From a checkpoint of a small mixture-of-experts model trained on Wikipedia: a variant of SOAP for the experts.
Below are experts of layer 9 (counted from 0) of a mixture-of-experts language model. Rows are named router (the router's row for the expert), gate (a neuron's input weights, with its number), up (a neuron's input weights, with its number), down (a neuron's output weights, with its number) and show model dimensions 0-191. Each number is 200 + 20 x the weight over its row's rms, rounded and kept within 0 to 999.
Before each expert's rows: a language model's description of what the expert responds to. This comes from a sample of Wikipedia text that the model never trained on.

# expert 11
What it handles: English given names and middle initials in lists, tables and bylines, such as John, William, Richard, plus the period after an initial.
router,198,208,226,196,230,209,175,203,202,186,179,212,180,222,206,195,190,171,209,195,175,190,232,192,223,219,232,178,207,185,237,197,217,176,194,224,241,194,206,230,170,213,196,191,200,199,175,186,174,190,220,227,217,185,208,214,212,231,238,194,224,173,182,181,231,224,186,194,201,204,193,192,193,216,204,218,185,216,193,221,233,203,147,219,197,243,219,207,208,187,200,185,213,172,207,225,221,186,170,201,195,212,222,220,184,194,167,179,199,165,204,163,163,202,206,169,192,214,229,210,214,183,225,199,202,211,164,210,207,175,206,219,229,167,237,208,200,196,216,234,208,210,216,196,178,208,174,180,224,180,188,187,240,208,203,171,182,194,202,211,231,181,220,211,237,202,181,201,191,207,174,222,234,194,220,199,225,193,222,171,199,184,196,197,199,243,233,224,152,200,220,202
gate1,171,216,181,174,182,202,214,186,231,171,189,219,200,228,173,225,200,233,201,204,171,199,227,199,169,193,177,196,181,214,211,181,188,211,227,219,168,229,215,198,197,187,190,211,163,204,201,227,218,187,145,219,215,193,217,208,187,197,187,170,210,204,204,184,201,234,230,209,187,221,215,211,215,228,176,173,171,220,197,192,217,168,224,201,220,194,196,234,180,203,199,210,206,199,225,186,204,221,235,249,236,203,209,192,210,233,212,203,195,162,212,187,208,201,176,196,186,203,224,215,183,190,195,217,159,198,198,188,203,214,224,187,202,216,203,207,173,206,213,225,199,210,214,213,174,233,174,215,191,188,221,188,198,203,204,181,188,205,202,219,199,229,180,191,203,184,188,220,224,131,174,233,214,185,216,204,200,197,245,204,224,216,230,215,223,209,217,254,222,197,159,202
up1,192,212,205,194,199,195,213,170,207,169,181,227,194,232,189,190,206,195,197,174,175,199,214,209,189,164,185,221,198,207,187,194,221,233,198,190,201,227,228,194,191,176,224,213,200,220,184,213,222,201,149,223,194,172,231,185,203,218,185,169,201,221,243,170,167,196,199,203,212,219,194,158,232,190,211,178,196,216,226,210,224,165,204,211,201,202,219,192,186,174,212,195,152,199,236,173,223,216,201,214,213,185,186,200,192,204,186,217,203,202,207,188,185,237,185,185,188,205,188,225,190,216,160,216,186,174,209,200,195,187,176,177,217,184,214,221,183,180,200,211,205,193,253,195,216,219,209,233,176,221,196,165,185,220,189,183,210,167,197,196,201,213,178,195,210,185,213,220,251,141,202,210,166,181,220,203,195,185,258,195,196,244,195,184,228,200,185,209,217,190,197,180
down1,213,184,213,184,176,206,194,196,220,182,194,197,230,210,187,202,211,237,212,197,209,185,182,180,199,222,209,195,214,229,195,225,156,192,193,181,186,227,217,182,223,224,170,194,198,212,199,186,219,188,183,174,198,199,186,210,160,286,198,196,204,195,187,214,184,179,189,189,201,193,188,180,186,212,198,214,219,210,146,205,202,211,257,231,186,219,195,178,217,225,192,224,193,228,220,189,176,207,214,227,240,217,199,218,239,176,219,187,191,207,221,223,199,186,226,196,188,210,227,187,220,187,194,209,209,166,222,182,203,189,215,197,175,188,190,196,222,208,162,226,177,177,199,214,206,197,207,190,202,206,182,200,183,203,214,193,206,195,215,202,210,197,212,209,172,240,178,229,173,215,204,194,202,206,223,191,249,211,206,176,209,183,186,229,204,251,168,182,233,158,213,235
gate2,174,201,187,144,221,225,177,206,210,193,191,182,200,206,194,190,234,226,184,184,220,215,182,175,175,176,223,178,223,174,215,198,192,217,174,187,201,205,186,174,198,153,255,167,198,212,194,227,160,195,218,183,223,167,207,173,236,206,207,188,186,204,180,204,184,209,215,180,219,192,208,237,195,172,176,180,196,201,207,171,192,224,181,150,195,186,191,183,175,211,184,217,193,201,210,179,207,182,178,215,227,225,199,209,204,217,210,216,215,238,235,206,208,205,179,175,215,212,224,221,197,208,207,209,183,197,208,220,198,203,199,239,214,200,202,181,203,195,192,205,200,184,197,188,204,221,213,161,205,215,222,234,194,223,201,227,175,205,230,190,193,237,171,216,209,166,185,182,179,218,173,182,230,170,200,186,244,173,228,224,192,209,208,208,218,227,181,236,199,212,184,222
up2,218,180,252,221,199,173,218,154,209,202,199,207,195,210,195,215,197,200,228,174,199,227,175,187,191,169,190,181,182,203,233,194,193,190,193,218,208,174,195,227,200,192,208,208,177,169,223,201,222,200,179,208,206,210,194,207,215,234,207,171,192,231,186,238,219,172,178,180,204,179,180,184,204,186,156,222,206,215,184,179,202,184,193,175,203,193,196,188,190,227,226,238,187,145,202,213,195,165,216,223,195,190,212,209,224,194,170,214,197,211,160,230,197,224,203,223,188,225,232,173,201,180,198,170,213,199,199,211,181,195,206,157,240,161,183,198,161,196,181,188,195,168,209,225,191,210,202,203,229,209,196,196,201,183,152,181,191,225,200,246,156,212,179,180,207,208,195,207,224,215,213,202,190,215,181,172,148,202,170,203,201,213,200,215,196,202,221,219,204,202,213,193
down2,185,211,207,209,207,190,262,248,185,194,164,180,196,199,223,210,212,176,228,196,169,178,233,236,217,168,218,188,202,210,221,194,196,212,222,195,215,206,187,216,225,206,222,225,227,191,235,192,197,218,177,184,175,174,217,203,215,162,230,222,210,200,202,207,195,220,180,173,185,194,229,175,181,218,203,211,232,213,177,211,170,176,210,186,157,204,193,176,174,209,198,209,213,191,193,203,204,226,211,229,218,176,171,188,173,193,218,184,200,206,215,235,197,243,249,204,206,208,214,210,200,188,177,167,203,157,205,188,225,209,176,182,207,189,211,219,189,224,202,192,207,193,236,202,190,189,207,190,191,231,219,222,199,197,200,216,196,196,223,169,196,193,188,146,208,182,195,202,198,194,204,212,195,196,205,201,196,187,210,192,200,205,201,189,199,111,215,201,223,172,212,204
gate3,169,180,198,216,178,181,187,169,198,226,212,214,182,188,197,206,222,182,154,164,199,189,196,211,222,222,176,159,182,170,227,205,193,231,186,205,237,226,207,204,211,192,242,196,225,187,210,203,236,170,227,228,174,212,192,197,196,212,210,216,212,189,174,203,221,229,206,220,162,194,216,151,205,187,186,202,209,219,192,183,171,204,222,144,191,167,213,205,174,235,181,187,198,197,192,196,202,180,181,181,171,170,239,204,191,230,212,224,192,193,193,170,208,200,190,189,182,174,209,161,192,204,201,230,204,156,211,200,244,226,214,199,227,205,163,207,198,196,202,180,200,171,227,193,195,177,233,208,211,204,216,211,173,229,187,189,201,192,199,195,224,212,163,206,223,226,204,209,206,183,174,193,198,189,224,226,188,209,187,186,188,216,218,204,183,202,226,171,212,211,194,176
up3,236,214,153,212,217,231,207,215,221,219,190,186,234,219,182,194,198,225,252,209,215,216,224,216,174,213,191,221,199,176,187,190,195,181,214,215,193,175,208,179,214,211,208,228,229,197,186,223,188,209,194,171,217,187,212,219,188,221,180,205,156,198,208,200,200,198,209,189,219,198,171,227,163,201,215,214,173,184,176,183,198,199,200,242,193,246,204,192,227,159,226,205,242,213,215,199,180,212,230,220,206,235,191,197,221,192,162,182,191,197,206,218,189,174,215,182,219,219,183,241,226,196,197,208,214,229,170,202,186,207,195,209,157,207,220,202,212,191,198,236,236,198,173,214,186,242,162,180,193,216,179,189,220,199,179,220,240,219,204,204,145,184,219,213,206,202,199,191,202,226,208,192,207,212,183,175,200,190,198,206,227,205,207,193,216,168,183,206,166,206,196,208
down3,237,190,231,260,176,203,185,161,230,199,191,164,215,189,219,198,204,209,187,221,178,202,230,183,173,218,204,204,162,186,214,164,198,234,197,202,183,196,194,234,218,204,190,180,156,197,192,191,196,206,198,203,213,212,201,205,203,200,173,178,190,174,201,222,222,181,220,213,212,174,203,181,178,177,203,203,189,207,202,195,173,210,179,180,201,195,222,192,226,209,211,182,189,229,221,186,199,193,225,196,218,237,215,188,200,248,177,218,206,202,217,181,196,228,195,182,190,203,221,187,175,218,154,205,175,227,191,190,191,240,234,163,186,169,181,209,183,189,216,202,199,189,209,214,165,223,232,190,194,200,180,179,194,161,207,214,169,177,201,192,173,198,255,204,229,221,174,206,169,199,213,205,230,188,233,202,178,229,204,192,193,196,183,230,216,174,218,209,163,187,195,196
gate4,205,184,197,163,172,247,216,235,185,177,149,189,181,199,209,212,155,169,197,219,222,172,190,220,163,195,169,190,167,195,208,220,233,188,205,205,236,204,242,191,205,195,182,191,216,178,190,208,176,177,205,207,226,190,172,213,227,184,220,198,185,204,200,198,171,229,230,169,207,203,210,162,202,198,221,209,188,199,198,210,236,193,192,204,201,201,219,184,177,214,196,180,208,181,209,232,206,242,197,205,173,192,220,191,184,193,208,207,203,221,191,220,217,241,172,193,187,208,205,201,198,184,175,168,238,220,204,238,229,178,167,204,195,192,204,180,189,204,200,191,235,183,198,216,196,218,226,174,222,222,225,206,210,200,190,206,203,186,201,201,224,231,231,201,187,218,222,211,188,194,201,215,211,214,210,177,238,188,217,186,233,208,233,210,184,161,187,175,170,159,184,211
up4,227,155,200,201,195,152,229,175,227,208,201,209,219,205,212,200,214,206,194,204,224,220,203,198,208,198,216,211,244,206,198,201,216,208,210,206,179,182,176,167,190,203,194,200,193,236,217,175,263,241,184,176,156,179,190,216,180,212,199,196,218,172,207,237,181,190,218,169,242,205,209,209,186,204,178,206,204,203,189,193,198,237,208,190,184,223,195,173,227,185,202,233,208,201,229,188,168,173,215,210,208,184,212,186,211,174,216,198,202,190,229,202,191,198,236,192,207,191,195,229,187,170,251,187,179,190,193,186,189,235,241,193,187,217,211,198,212,171,208,170,177,188,163,207,201,223,178,226,169,173,186,186,209,155,247,187,199,195,215,219,222,208,191,187,201,184,182,193,213,217,196,222,170,153,195,209,185,185,186,196,219,187,198,185,206,187,220,204,217,200,201,220
down4,192,210,204,180,169,221,196,215,198,201,210,197,214,191,197,193,205,185,214,184,211,247,186,199,214,179,206,187,209,224,188,172,181,194,197,191,181,193,178,205,215,208,201,208,205,207,191,198,204,219,182,217,178,195,221,204,200,220,226,193,218,194,195,188,165,178,202,202,199,171,189,193,171,202,212,196,215,183,191,185,174,206,231,213,204,240,193,202,208,203,196,198,173,172,203,206,185,219,216,187,208,226,169,180,222,197,228,186,175,234,198,192,182,199,190,187,188,219,203,182,202,205,201,253,190,191,220,182,237,224,225,161,189,217,187,252,201,208,219,189,197,231,184,215,207,196,248,184,217,211,227,188,225,209,194,202,170,181,189,197,157,204,213,192,150,205,206,195,202,224,212,204,207,201,215,202,180,166,223,165,182,238,182,240,180,121,150,209,218,191,229,253
gate5,222,228,211,202,199,170,215,200,182,218,200,187,219,209,189,187,219,217,201,178,207,208,217,208,188,219,217,216,211,203,182,208,199,202,194,212,175,211,182,209,200,184,247,200,217,204,191,224,202,166,198,227,192,198,227,178,231,197,187,229,128,181,156,229,173,249,185,202,220,190,207,210,210,185,213,195,239,252,210,199,239,188,192,229,216,211,146,199,191,207,195,211,181,189,197,157,224,197,210,178,164,219,200,196,228,231,193,201,201,196,167,193,201,175,228,184,206,221,179,205,205,208,172,225,205,206,222,204,207,208,215,184,176,189,229,203,166,191,188,209,198,233,230,211,189,177,214,225,200,183,194,212,226,209,206,202,200,200,248,150,156,192,181,199,222,188,219,196,183,210,203,182,210,207,237,234,190,198,182,192,199,218,216,213,214,199,182,194,201,186,212,163
up5,204,204,196,236,201,192,173,185,179,192,165,215,214,200,214,214,213,187,188,201,205,208,211,214,209,189,206,212,194,198,181,221,190,194,194,186,161,192,163,221,198,208,207,238,193,214,230,192,185,210,200,209,237,215,212,208,236,210,238,219,221,166,182,194,220,188,200,182,172,184,181,200,193,202,212,216,149,177,204,199,190,176,173,235,181,218,226,207,213,222,205,172,211,188,150,217,221,198,174,203,219,227,152,168,174,191,181,190,172,213,228,185,187,214,206,212,163,191,194,186,194,190,210,202,187,224,198,199,199,196,214,206,200,166,216,206,214,238,191,170,203,224,193,197,180,185,200,148,218,200,219,164,224,239,180,202,184,213,213,199,233,188,184,191,214,196,201,183,184,186,189,206,245,171,215,186,154,198,171,254,208,189,204,172,200,246,204,234,199,205,208,189
down5,205,216,163,216,200,177,219,176,222,173,204,231,249,211,179,177,179,227,211,181,199,202,206,162,193,155,171,214,236,221,194,244,196,171,190,235,178,210,220,179,226,222,193,196,210,195,177,215,183,216,204,225,195,209,202,188,206,237,196,199,167,238,218,206,194,208,230,222,208,213,193,231,203,192,192,194,183,189,191,220,197,226,222,190,223,190,205,161,207,208,217,167,178,208,211,176,172,209,198,174,175,194,181,217,214,160,163,217,217,220,182,164,206,213,218,181,230,199,159,202,188,217,199,190,198,203,206,239,212,230,219,194,210,218,239,216,199,214,201,203,200,189,203,199,222,223,199,223,219,195,200,236,211,239,201,197,210,191,189,190,175,179,195,176,179,181,202,185,212,209,180,182,178,201,172,189,180,212,172,185,165,203,204,224,167,206,212,192,186,160,163,191